config.yaml
d_expert: 96
balance_loss: 0.00872
vocab_size: 16384
norm_eps: 1e-05
max_seq_len: 256
dataset: "wikipedia_en"
Below are experts of layer 4 (counted from 0) of a mixture-of-experts language model. Rows are named router (the router's row for the expert) and show model dimensions 0-95. Each number is 128 + 32 x the weight over its row's rms, rounded and kept within 0 to 255. Numbers have three digits each.
Before each expert's rows: a language model's description of what the expert responds to. This comes from a sample of Wikipedia text that the model never trained on.

# expert 32
It responds to: Biographical words like born, (born, died, was, plus day numbers and table digits in birth-date openings and sports tables.
router:109111098152100104222094155142155193117079169146187155153205147079117143148123136130112146133171114176150160125145139132126087181132161139147186163149101083141160127206097178137092116184112118130141114101109126146141131185125128106114084126130128087166106081109198156138158087097127149129

# expert 30
It responds to: Possessive pronouns and words following them in biographies, such as his, her, their, 's, then daughter, father, sister, second, former.
router:125102054179063088150116144105119124087174110157113155154162126132158106108154152041168143134139082181170113150115070095171098138099169094104128106148106095122119106131133101085129109118099085104106165103148102087129117153154092034165096167137100152149090132142112139177167096169159149097

# expert 36
It responds to: Inner pieces of place and proper names and headings, such as Conc-ord, Pac-ific, -west, the x in 21x-series, and == section markers.
router:099111112144079102177142145121142179100080162144156148179181114139089149152158147143096145155149123146187120134178132091156121203119174093113191159181106064131149160169117103102076118194077079199122129108153097136130104152127107080095113156112110097143115096116192150126100103111141147118

# expert 61
It responds to: Periods ending sentences, often merged with the word's last piece, such as s., es., ing., ation., and closing ".
router:054109099129103163137091138127145090093091103171154179178219118138122171159105134109122143129153086140149110144157056087180087084084187168082143165136116093129173114110136159125184151113056094116116147161166164138133147153167141135130072101139107104155105118103159076140128112091131125129

# expert 50
It responds to: Hyphen bullets starting lines in infobox-style lists (Specialty:, Capacity:, notable residents) and decimal pieces like .8, .2 in numbers.
router:076022079139156128143113175129118172167162120185123170134165188102117155146152096135114184105137113132121095121083054104145141151104128129159147142177148129127110182158095117069149147132080109126144119186110126131115106164146091073151117133096125145137107078075140172095110193106147143094

# expert 25
It responds to: Short syllables inside romanized or foreign names (Ni, ore, i, obi), coordinate ′N marks, and blank cells in tables.
router:099094087133099082172103172142170198110094176145159128177184142115086127157113121131083124120152103141149133127171111056169132170141186117120189162174098088148151132166083125110074143152086072165152150119169120159132115144157124078112096143086122116125123096101187134084105062112137135143

# expert 29
It responds to: Final plural or -s pieces ending nouns and names, such as s, es, ies, ts, ers, in Parts, toilets, Counties, 1900s.
router:120139073182161141179096168109171107091129108123137120136145108097151096186121153123146074071159144122118104109186082082164158163078142088163150159172097108088145219121118110090102176204106121172095133098142130151122130101153150076133089104122093102110075110133147115151106115092112176124

# expert 12
It responds to: The prepositions and connectors for, as, with, such, including and like after a noun or verb, as in applied for, such as, known as.
router:096116125142108114137072179175138126123097100105167120168123155101094124121146141077090155129204102109164168167154099124186078174127196133086089152107101164161144175155064134074087154169156107153118119102138142130175095109164136093172138079092119112122141072170152102149153119077175127131

# expert 15
It responds to: Adjectives before nouns, especially colours and age or size words like New, Black, Green, original, large, Red, Old.
router:106102180177068068099144144142179125079105111151094177121136086105170206165141061125146126096119087170167169133103110171161132142139130110116152134163177106159193119134134151105188137172080074100146134115104080143082123081148154088160113102134113128168099150159117120090167087127135127134

# expert 54
It responds to: Pipe separators in track-listing and data tables, dollar signs before amounts, and odd mid-word pieces such as -uter in Electroputere and Find-Outers.
router:108062089163080070147126165146140173114088148125161157158180138122103148164154144107084144109151137185136139111176098076160108165141171124167157155156101076139103153153095114095074135181112069203148126109127156134140130148140114077090099145127135100143105077101213154128122101090175130137

# expert 49
It responds to: The preposition in (and within, into, during) marking location or time, plus infobox labels like Country:, Location:.
router:068124125113051142164101124131136125109114099115152143116154146144119146174110107125120123166122099143122157145124102135164152214103133153085144180182064130110143164155034141125142148122138130130136083131126138138119111157143189054144138131161095088172144136108194144088097061102088194171

# expert 46
It responds to: Sentence-initial He, She, We after a period, and first pieces of names in sports tables, e.g. Cam(ara), Qu(ercio), Gu(z).
router:071101130137124130172143196141113135091096164135153140165183151087121137185119112101134086191152138124144138114141076092193103201121142075126186140134103116140127153149087125096101125134093070135134153098148120094120143174125145120136071168086091141168138048077181128123101099128097134182

# expert 39
It responds to: Head nouns for transport, military and government entities after a name or the, such as Line, Railway, aircraft, station, Army, River.
router:134129084170149103171168151087153115048109100106173126105166162112127178108101150129131124099157102120203071149130099101175135121123120125155158143188139128150110145105125124160174184124131111120095135152152084170119083119131176074083077126119105124208107082094118112164145117161191186151

# expert 20
It responds to: Line-break tokens ending table rows, list items and paragraphs, especially after a pipe, period or closing bracket.
router:096094088157094110115060123076148154119106109102183176128196161086106128153123097101090108084160109089164056112125083122137111149071179157146154160188093114143151149151156182132157125156081094164120177099190138168101094160133154136102150077133093121148141111101100100137149120151167156121

# expert 13
It responds to: Abstract nouns and participles like success, ability, leading, accompanied, plus List in See-also lists and numbers in tables.
router:111077105134098080206077149148140172103114145126153138168152132109094134174146160105093141126108159141158091120130095100167085185149156108109201120171116075128123161141069081089083129149103092192142094114149128119148128167139115122101095152058107082121107132123158163115123043115164171129

# expert 7
It responds to: Particles and participles following a noun or verb, such as on, under, up, following, based, moving, wearing.
router:128069057146097130184087169174127131075086111128169119127150151102188210165119130097148109174155120144099108134128121117147143132125126087133119099169121160170106163130084110124192128163151132112106135102117164124110161144113168118114101099118078131092062127203179052116169128155124181115

# expert 8
It responds to: First pieces of split words like Georg(etown), Gam(eren), reduc(es), plus by, also, end, record, population, city in census prose.
router:097108077136093097167097182112163180147089158115169144211198152088108158169147156099103160142160097172168141120154133124149101178112173105118185167143110078148113145134059094115097125173074093164155103119145144140119122152134111115064131114096111122131133104068190143113136088107119158125

# expert 37
It responds to: Line breaks ending table rows or infobox fields, plus in within narrative and scattered pieces like ability, Color.
router:075079077117092091183085159154114171105057139143153117156158154147105134195150124126097108153132115145133132116161115090146118195120168118150182147181096074129140171159104112098102142147089088206142114105151127168133113139158129069107113149057106106166144093091165148122137069141123161153

# expert 22
It responds to: Clause-linking words like that, which, who, it, where, because, usually after a comma or verb, e.g. speculation that, a case that.
router:107098096149124114181111144103127170041109149196135165185149171130125117137101127148085113118165110107107168161133124067151116141166177131091151129139117102150146174105082129114124175196076133154150150162107172196074067118164130082091122112134121122133115091128120178142145123086113203142

# expert 21
It responds to: Numbers and pipes inside numeric Wikipedia tables such as league standings, census figures and vote counts, plus scattered pieces like affiliate.
router:081066061136105082185116167128166172098094132145154152176153120075091134170154136110106125151154128143160112107141115098142108181115161109113169138149108072145143160174078109091082119185070086188133101125135127151139139189150098084109098142110107094138096094124183156135098082112182157129

# expert 31
It responds to: Lowercase or capital consonant pieces starting a longer word, like f(leshed), f(oyer), Ch, Sh, Bru(yn), rend(itions).
router:089105112133121153171078162102116155119100183146096153114151142145154145188104181149135152096181080114172120111135030137128140135163111140102148166129161164098152135189096131128107113196135078131141141110179148135078133162099149136122122100090086091184101088143155093130128106145158223149

# expert 11
It responds to: Mixed tokens in sports records, results tables and coordinates, such as fight records (3), scores 114, slashes, plus odd word pieces like Full-er.
router:103137102153127079163113175122119194100094136141156134168147171116100107184158149117118128131175116190187143155142130058171102168121178098116176138163125073169135152159093130089111136170104069184153105097162145154142119184169129104097106129105112126147098081082170150100099062097140128110

# expert 3
It responds to: Word endings fused with a following comma in running lists and clauses, such as s, e, ing, ation, and bare commas.
router:076104153133054116206085136132091142071158130126169198158146149133171150161138111102164115116138111157123092133153035140172103148077163128118163175131109132125189156102080120133139168113121101109105106107148170155153106187141130114134124087084122153126082095160166159160173116135162169098

# expert 33
It responds to: The word to and auxiliaries like have, had, would, can, may, did before verbs, as in designed to enable, had worked.
router:114111143178125141142105144097147074107140149146142158158182166076134106148145130158098127121093111152200121180195087062162073176129139095152157097187135126171158178160073161132104141170077139187144110087128137143149107189178097122132145145132121138137143093114105109167146167082129183112

# expert 1
It responds to: Single letters or short pieces starting an unusual word, often foreign names or species epithets, such as K, T, G, k.
router:097067140166151170145128163105161131084163137147171108168137159108102162173098144059102125073170135167183115141109059160129133162133128145140170172153140141124135130144047149138106151154062075138175125107163129170157129167175186118083155117137074133169093093124188139116117140126145138141

# expert 42
It responds to: Conjunctions joining list items or clauses, mostly and, also or, &, nor, but, vs., as in apically and laterally, Nebraska and Kansas.
router:112117118163080095145112197136155116062166119133121119179142181110143085182147163109173167148133131159194120111173080075182074193146105116099125171114169154124157173206108123119120181116083138143123144120105121169106138134149154105085109105084111153112103120105139159075153098106149166127

# expert 0
It responds to: Line breaks ending infobox, taxonomy and table rows, such as after Order: Lepidoptera or a vote-table row, plus scattered word pieces.
router:083085106150138104137093187149140162115078097131165130175163132105073148197153115108158109140135124137143134142149093090193104181121183114115169139149098114157145155136113116082100115175066079180128124108135140167104133151142112060098139115098084090154121100078201130096126041132131142133

# expert 47
It responds to: Mid or final word pieces forming -ic, -ical, -ian, -al, -ary endings, plus name fragments, such as Bosnian, chemotherapy, Paltrow, fatalities.
router:135137099200086125145088118084110121061113125145103139144139103143168144122137100098129185105153090109130096118134066151160092097102175149122222146171159094102195103144148089136143132222119084135089129121158106187131126185152140087114083133065137169138098114146127097118148109121122093124

# expert 23
It responds to: Opening pieces of longer Latin-derived words awaiting suffixes, such as Reg-ion, ed-ict, mot-if, del-iv-eries, eff-ici-ency, Qu-iz.
router:080100140133099126166118139137175131111120072160091212098147135109172111120133146132092093139134091104130088166117082176153102099159138169058123201161105169071129154176135116126116142167114096121119123125142077164111141193202164108087096130099122142165119137096168092119180158091090112100

# expert 55
It responds to: Month names and the day numbers after them in dates, such as November 30, September 28, in tables and prose.
router:066051080135105078178148135143141143063082168145153153148175140095153142158144093143150153130125121154118155119142110095158096138094131105158168174159075073096175169186104157086072130160097114124107103135153073087133108121124179162100087127113133135156145125137164157136102073095171180113

# expert 4
It responds to: Space-led digits and short numbers in tables, measurements and scores, often starting a longer figure, e.g. 4.0 km, 37,145, 2 ×.
router:071099102124108104201161122140189184115104128147141162173164178114109146134150174098080139125142112144149146120131083081139122149120153056126145130174120065156172125167055126065124159185102072187152116096126088139114093147166122109142101137108099084153113078113171130107141103141156165112

# expert 19
It responds to: Verb stems, often split before a suffix, after to, not or a determiner, such as accept(ance), ask(ing), apply, must, us.
router:071128158182131130194091188084157061127124105112117185096170130127116157148117103107114133069159107152187138206107062065145103087120161126118130134136140149102133155100128147101134140117096147114150103152135175131092104171092141124131130083099096179158170154173094087110171180127082125150

# expert 62
It responds to: Closing parentheses, brackets, quotes, question and exclamation marks ending titles or asides, plus name, said, century, title.
router:142166051140126095126087101091105148074122142121219153126144132053124132150134118130108161147171133135176109191133073086118102121117144176126178157201110148167160132129163110106135140153056093124164090152136165131102118133138159106112074102135133106118116122137170131172181074153168180122

# expert 58
It responds to: The abbreviation St before saint or place names, e.g. St Mary's, St-arkville, plus scattered score digits and word pieces in lists.
router:071117084152123118130119180129147166101095139152166140182164112084084162148145147124119135142163132140147141116136107083193102180107173098124187137161125076133134170183092126067113130153093054181175113103121116171121096159147090090103098154093119089144123102096196138150109055125143151120

# expert 6
It responds to: Word-final suffix pieces completing nouns and Latin names, such as -ions, -idae, -ensis, -alis, -us, -ers, often before of or and.
router:129123056171128087173114128125120127098122117139137113146170137116092118150084170154145145077139096091197143141126037134112087119088162128128203142213113123114140155115139097123120183198110115126093099085150130096112122117166149077155102082112093074107135131148180077128159168087154123136

# expert 52
It responds to: Suffix -ing and adjectives or prepositions like several, different, nearby, after (named after), among, closer, further.
router:090115096163073053139103182130170195110088129128189118183175113101089145164150146123128143120133104160143134118129099085159088213152174112150163113169120070151138155144080108087103151167103083171143126111122148136162116136165111114096080126097111093130092109080174151075099085106137127132

# expert 45
It responds to: Middle pieces of Latinate words after prefixes like un-, cons-, ind-, for example cript in prescription, cons in conspire, ind in indirectly.
router:136108121117113134171097131143121161110117131117155165167138074137185129120160119097106189088143109092140094139126094152147109106117190163108147122145115145101107200120106120076123091204084133133080095100089102153195064198106177093184104087153091159139127119141140106097145199117116119180

# expert 35
It responds to: Pronouns he and she, ordinals like first, second, 5th, and narrative verbs such as met, went, later, mainly in biographies and results.
router:135068122136135099157119148134151202103099141152147135158125123096144136136157122100121127159136109144147127125132076113182107177098203112183163085158115081149172165152076114094096165146073122118171092106179118163119152149141099080088140129046111100168083122101174134111166094129171147057

# expert 10
It responds to: First word piece of a capitalized proper name or Latin-like prefix, e.g. Mon, Cal, Che, Har, sub, Mic(rowave), often in taxonomy lists.
router:123087109148104173117117145073111106128140112101137167124125127144155170192100143121105119122157123116176136132132026179216109123148145188149127176136092161103121108183079169079208177148111140103153143123175159110150139123104174131089159132132093155166119152093138153083146180102122159123

# expert 9
It responds to: Short common nouns and word pieces after the or a, such as war, end, town, single, cross, home; no clear single theme.
router:125118123218137105145151137107097170099150076133176163139126155138110128192176141111166188056187090120132153135157087124179133148053112115138127192183138169185144108142107143112214117103132107110154110158113139094161124123123140103107143116104109103156124149114130070111150102158075144168

# expert 59
It responds to: Closing pieces ending in a vowel, often -a, in South Asian and other foreign names, such as Buddha, Radha, Rajkumari, Aaicha.
router:150152075126112094139099118133141157114097078115112136170184136155107127115155136121145161152160091133155121126174035134171126139144183113156166146165117099128150124187085130083153123144057095084150128076159086164145133177189193046131074112092067109155154120140153135116117122142143120111

# expert 34
It responds to: Mid-word pieces inside foreign or brand names and Telugu song titles, e.g. Rolls-R-oy-ce, Maavay-ya, plus some joining "and".
router:077113106115096115193089167148149176097108154129163140158154132090059131176176146118135140141146123157174106125140077108151105209125160069120167158150114090143137159165086105100103112171068103178138109104134109156135103156173116081108081141126113110107129106107216170102118069113147150122

# expert 56
It responds to: Number tokens in dates, years and tables, such as 18, 24, year starts 180, 191, 201, and ages, days, coordinates.
router:075107113106076108165164190101127097115120117124188141170133124093160185113161136149082110091142127168193096136124094126116079112103102129126153142168122094149179135150087131071113192170114091105177152177174086107101069144145139138117087105136054134151094137110108103136138161157122201131

# expert 17
It responds to: Prepositions and conjunctions opening a new clause or phrase after a comma or date, such as to, after, when, during, until, due.
router:079120053176125141148093164129167166117122141161132113210105140109124156136129161128089130173088135154125094151145086086177120171122143154041131104130083137128187155156079114155172162120098100195194127124172100117175074184183103135114107090142117146144138093155136120120139123117148155137

# expert 28
It responds to: Verbs and nouns about starting, releasing or building, such as began, announced, published, completed, construction, often as past-tense endings or section headings.
router:139088078136060086127110157189182169069119108142097133105122108103146155088140101097175117122178137120144110125153122075128130101126122113108178132150093148098163178141069129121174169138124142155093077159091099134068169193160161113126059126070101118162135148154136127076099084170106155129

# expert 60
It responds to: Main verbs and participles after a subject or auxiliary, such as used, called, features, joined, described, often followed by by or in.
router:165097117196083138130138147149143105126143088081115144161215206041114163161108116105120121128188127097204162149107063129161112117143118117117166101147130142186101175101088156122135175136086166110120126143155162135103185124114135100151086118081092110114098126121182123139133091111161134137

# expert 27
It responds to: Inner consonant-vowel pieces of foreign names and rare words, e.g. ov in Beethoven and photovoltaic, el in Pavel, taxon names.
router:084123104155101182143070113086111184083164070120132162181131141174105138142104151120096164112134112155143097123123023125148119094059125127145176182165072117099184163169137095141143135169144074115115134131154142108115144166141193072114130123143151146148132105120121073105136161120085156094

# expert 24
It responds to: Raw byte pieces inside Chinese or Japanese characters and Cyrillic text, blank spaces in empty table cells, and digit chunks in numbers.
router:101091083167101095186119177138140189084086181125131155149142140109104180197141150137094107164150135142177093102194110085155091158158130114131187120172122097157134163131155083104105103188091094147178111099129098182139095157146123077092115144111099125135092087143161167116113081143156160138

# expert 57
It responds to: Line breaks and semicolons ending infobox or list fields, plus nouns ending in -ation or -vention and rights, application, code.
router:084107079134103076168142160123151198113080139149149140157175145105086138163130138138137135167168144175168140140147087078180097204132174147130149144153098107161167168135103114064083130167075099209129114118143151180121104170153139085114123114101099104137156104111180138128107065128153146122

# expert 5
It responds to: Final word pieces ending in silent e or similar, completing a word, like -ase, -ose, -ace, -ane, -ure, in montane, exposure, Peace.
router:159157089147095086149075170152123130109167084162163125176205131086094115107082117134153148140164091123138091168143086126197121082146148102121185130174127060161166184128138117098162131190132158165087100102116099158092100148139127130143073112138100101146099076164129098100132132092171166142

# expert 14
It responds to: Surnames, given names and place names in biographies and lists, such as Brown, Clark, Washington, Texas, Rock, Hill, Harris(on).
router:125135127119078090134108119145083115125114095090173156131184145058114181125088113105147173148136075173176123125099082130187130090150198095157101139139143132159170140137095116143164182144097090130136136101151094130076090139142148112127112096085073185208142165096140099100110149161106095182

# expert 40
It responds to: The word see, as in "see .NET" or an episcopal see, plus can, field, line breaks and script pieces in election and list tables.
router:128083064179101063163105139109163140108087161112155164187165117097109121144130116131129118123144122174151141151153110113179099160128114114117173125177132070162160147195084122130075140152103094169123102077202142130087077160137127144114153106067116106150149093119185155116152045113146151115

# expert 48
It responds to: Adjectives, region words and years following the or in, often in sports and geography, such as North Carolina, football team, medical, Central.
router:093095126117101083159117184131143190071080144123144134184120141119098122177118133116120134155134102160181115162145116099196138204111135124116175098171092086139123129166081080111080122178057059153133105130150107146125100130159105097109077125103115091171078101088182159112133100110156142122

# expert 16
It responds to: The article "the"/"The" after prepositions or at sentence start, as in near the end, to the public, during the season.
router:103097083150053149148132189106129144082135121161129167102141143119154187201130091159105160087182072157176148173136122108189130169120169152121185118118121134140160149183104129102172174157099088119121106104159120154090146133170179087147143121123080137205090139095131106123107165136156124123

# expert 43
It responds to: Articles, mostly the and a, after prepositions or verbs, plus years and The in tables such as election results.
router:088096078151117101137103192118091165123080122134144119168173121087078136183156152110114117149147147154203137111150135079178097190125158111094195097163107096145127166142076133090089112164084063157154098095137135158133110153154125082136116119113106114177120085106185137118101061100131139106

# expert 41
It responds to: Single consonant or accented-letter pieces inside a word, often in foreign names or rare words, such as ob-l-ivious, py-g-maea, P-å-l.
router:138107131170064176152077146116150178084128110188104197109138138139147158148132118166150133068141095102146121129180052141181105113100182107161135180145130150171083119109131096135102157196150098104129155137135123121139130188168154126134114147157073150120120136109120093076132149103093218110

# expert 38
It responds to: Scattered pieces inside names and titles in lists and tables, such as Man, Roy, Hull, L(oup), Kir(by), England, totals.
router:121092079180100112152106185126123164098074144136142157160148135096082131174138153130119122161154114140152138132126100083190127178132200103143145128163113044153144157179080108097093115174081087176138085106163116153164112145134124077111105149080090103150118098085177182139115072100133154123

# expert 44
It responds to: Lone capital or lowercase letters starting split words, slashes, and unit or number pieces such as M, H, m, per, km, min, /.
router:077127121112088137152133164129164159133137102124119129133120092180156099150064138126104134081156146134222135095153039086138117160072124164105126152165148120170105179140082135118116179118070093120172094102173164146167106129184135107147110109147169165115176126129132079135109074157182160112

# expert 2
It responds to: Nouns in election, party and sports-results text and tables, such as Party, election, Democratic, Greens, League, vote, and percent signs.
router:138135149134124142153109175072106105120087076123131144162162077093124118184108128134141140105150090152181086113137147138164079100140123133159158168209069108158109124139081123086156147140096146144132097170143139123126132092114194055071088099073120152162064143153166105156135115106156179186

# expert 53
It responds to: The articles a and an, also A, another, much, very, starting a noun phrase after is, as, in, was, with.
router:063077105154114163122095167134097184121140122115154177140143108152112172125114126116107144086113096100154152185173145115141124170087138136096141110123160124108146110118036160114101159203118068136179091081145136108135133154185163144174100114099076106194141173144136166098189114163122131158